python train.py --n_layer=10 --d_model=192 --d_shared_expert=128 --router_score="softmax" --normalize_top_k=false --balance_loss=0.0128 --router_z_loss=0.0001 --init_std_router=0.00948 --vocab_size=12325 --lr=0.00443 --train_tokens=795600000
Below are experts of layer 5 (counted from 0) of a mixture-of-experts language model. Rows are named router (the router's row for the expert) and show model dimensions 128-191. Each number is 128 + 24 x the weight over its row's rms, rounded and kept within 0 to 255.
After each expert's rows: "comes after" lists some tokens at least twice as common just before its tokens as in all text; "gets" lists some tokens that make up at least twice as much of what it gets as of all text. This comes from a sample of Wikipedia text that the model never trained on. Tokens count by the router's weight.

# expert 15
router [147 163 134 124 123  80 115 128  86 142 109  77 128 145  89 139  99 151 148 110 137 131 143 119 117 140 125 127 140  59 149 156  90 102 125 111  80 163  93 147  85 172 133 119 116 121 122 151 140 115 138 137 155 123 108 109 137  90 166 125 131 132 103 100]
comes after: " the", " a", " in", " one", " for", " with"
gets: " of", " all", " out", " one", "ing", " some"

# expert 1
router [185 156 101 139 107 118  89 108 108 158 120 102 141 127  73 137 143 164 130 103 126 140 115 157 111 155 103 121  95  95 169 173 114 156 158 109 113 133  92 121 119 168 156  96 132 118 146 141 167 108 142 117 146 141 104 117 141 106 147 130 131 137  92 154]
comes after: "\n", "==", ".", " ==", "===", " ==="
gets: "\n", "==", "|", "===", "-", "="

# expert 14
router [137 170 110 149 115 108 111 113 125 172 139 122 106 143 113 143 127 179 118 123 177 152 119 158  94 129 110 140 134 120 170 135 108 105 154 101 105 131 119  88  85 137 124  84 176 125 124 124 154 114 153 118 111 136 100 112 135 104 133 159 113 139  95 133]
comes after: ",", " it", ".", " which", " It", " that"
gets: " was", " is", " he", " were", " are", " it"

# expert 38
router [143 132 103 120  88 143 113 126 129 161 116 121 140 149 115  99 121 160 169 140 143 126 126 166 123 159 119  93 105  97 145 149 102 145 151 106 118 150 120 105 125 123 145  84 146 127 144 124 142 106 139 144 133 131 106 130 140  81 138 186 117 150 114 149]
comes after: ",", ".", " by", " John", ":", " and"
gets: " K", " G", " M", " B", " D", " H"

# expert 2
router [144 136 121 142  82  97  96 132 118 190 111 121 109 145 123 132 127 143 185 103 146 185 112 132 135 160 128 128 107 100 133 170 131 125 151 101 108 144 113 110 109 133 170  94 126 144 125 138 152 102 120 158 134 150  89  93 129 110 133 162 122 141  87 150]
comes after: " of", " in", " to", " for", " on", " at"
gets: " the", " a", " his", " The", " their", " this"

# expert 24
router [142 136 131 101 101  72 100 103 145 148 147 109 131 129  86 112 134 159 148 128 138 157 119 144  98 128 131 138 116 103 151 123 113  98 137 122 101 153 130 141 122 163 138 138 118 164 123 123 150  77 130 117 170 141 114  92 154 105 139 149 129 140 106 153]
comes after: "–", ".", " (", ",", "′", ":"
gets: "1", "2", "0", "3", "6", "4"

# expert 17
router [131 137 141 129 103 122 137 114 127 155 129 105 140 135  90 135 121 167 149 123 160 148 133 181 109 134 163 119  96  99 138 128 103 100 147 105 107 124 127 109 107 183 170 107 144 152 122 115 111  93 154 176 168 126 109  99 144  93 147 164 124 133  78 130]
comes after: " a", " the", " and", " \"", " to", "'s"
gets: " p", " f", " m", " s", " d", " c"

# expert 13
router [149 150 110 149 109 116 107  88 112 148 138 131 150 141 108 134 137 137 140 135 159 129 105 160  86 142 118  98 130 100 132 169 113 111 116 121 124 148  91 129 124 145 130 112 126 135 144 122 132 105 134 153 166 138 108 120 165  89 123 164 161 126 112 143]
comes after: ".", "\n", " =", " |", ")", "=="
gets: "\n", "==", " =", " ==", " ===", ")=="

# expert 28
router [145 140  95 124  91 100  99 116 113 167 144 132 129 146 107 105 145 150 181 141 136 150 119 147  95 132 129 126 109  87 164 167 106 151 119  82  84 134  98 116 131 142 151 100 151 150 120 143 126 123 144 138 137 156 102 125 144  98 139 135 134 125  74 153]
comes after: " |", "\n", " ", " 0", ";", ")"
gets: "|", "\n", " |", ";", " ", "|---|---|---|---"

# expert 47
router [145 157 125 140  88 103 109 137 107 191 141 121 106 150 123 120 127 159 177 102 157 185 104 121 150 144 117 117  99 130 139 152 128 124 153  93 106 137 109 123 123 128 145 119 120 117 115 123 160 106 134 126 130 145 104  92 133 103 148 160 134 162  70 131]
comes after: " of", " in", ".", " as", " with", " for"
gets: " the", " a", " The", "'s", " his", " an"

# expert 31
router [152 147 150 102 100  74 116 109 131 152 105 104 109 129 104 125 150 157 130 134 162 156 119 175  93 109 114 105 104  97 148 159 110 124 146 105 115 149 117 130 139 164 121 131 132 116 132 153 143  99 124 108 138 129 126 118 197  96 144 145 146 143  90 149]
comes after: ",", " in", "–", " 18", "19", " January"
gets: ")", " season", " team", " series", " album", " district"

# expert 22
router [126 136 142 123  87 138 118  89 126 157 107 116 134 154 112  97 116 151 158 129 165 156 136 146 126 146 104 146  86  97 142 156 105 153 152 116 108 116 121 120 109 153 141  95 114 141 132 119 151  93 143 120 149 126 106  84 144  73 182 190 141 127  54 140]
comes after: " the", ":", "-", " of", " (", "|"
gets: " C", " B", " R", " L", " D", " S"

# expert 35
router [136 112  98 117 121 114 128 110 149 192 156 140 108 129  90 120 131 148 141 145 156 169 124 152 114 157 148 119 117  74 151 147 118 124 129 102 100 131 106 135 104 169 156  93 130 140 119 142 118  94 138 154 128 128 119 121 160  87 157 151 106 129 109 138]
comes after: " |", "|", ";", ":", " on", " ("
gets: " 1", " 2", " 3", " 0", " 4", " 6"

# expert 40
router [153 127 133 149  99  76 107  98 110 155 139 123 109 146 104 119 138 160 150 147 147 156 144 138 105 151 140  67 129 116 140 138 103 120 130 104 100 143 114 114 138 137 159 134 171 136 127 135 145 109 129 126 131 126  91  90 159  95 166 148 143 151 104 118]
comes after: " ", ")", " 0", "%", "1", "0"
gets: " |", ";", ")", "%", " –", " -"

# expert 29
router [137 113 103 113 120 141  90  98 121 172 131 117 162 163  88 129 148 156 120  97 154 148 100 124 124 116  90 123 107  95 173 120 107 150 154 104  98 159 127 130 118 141 157  80 142 165 138  93 155 103 148 159 156 124 103  86 137 105 153 172 156 146  61 121]
comes after: "-", "\n", "|", ":", "==", " •"
gets: "-", "\n", " ", " Sub", " •", " Succeeded"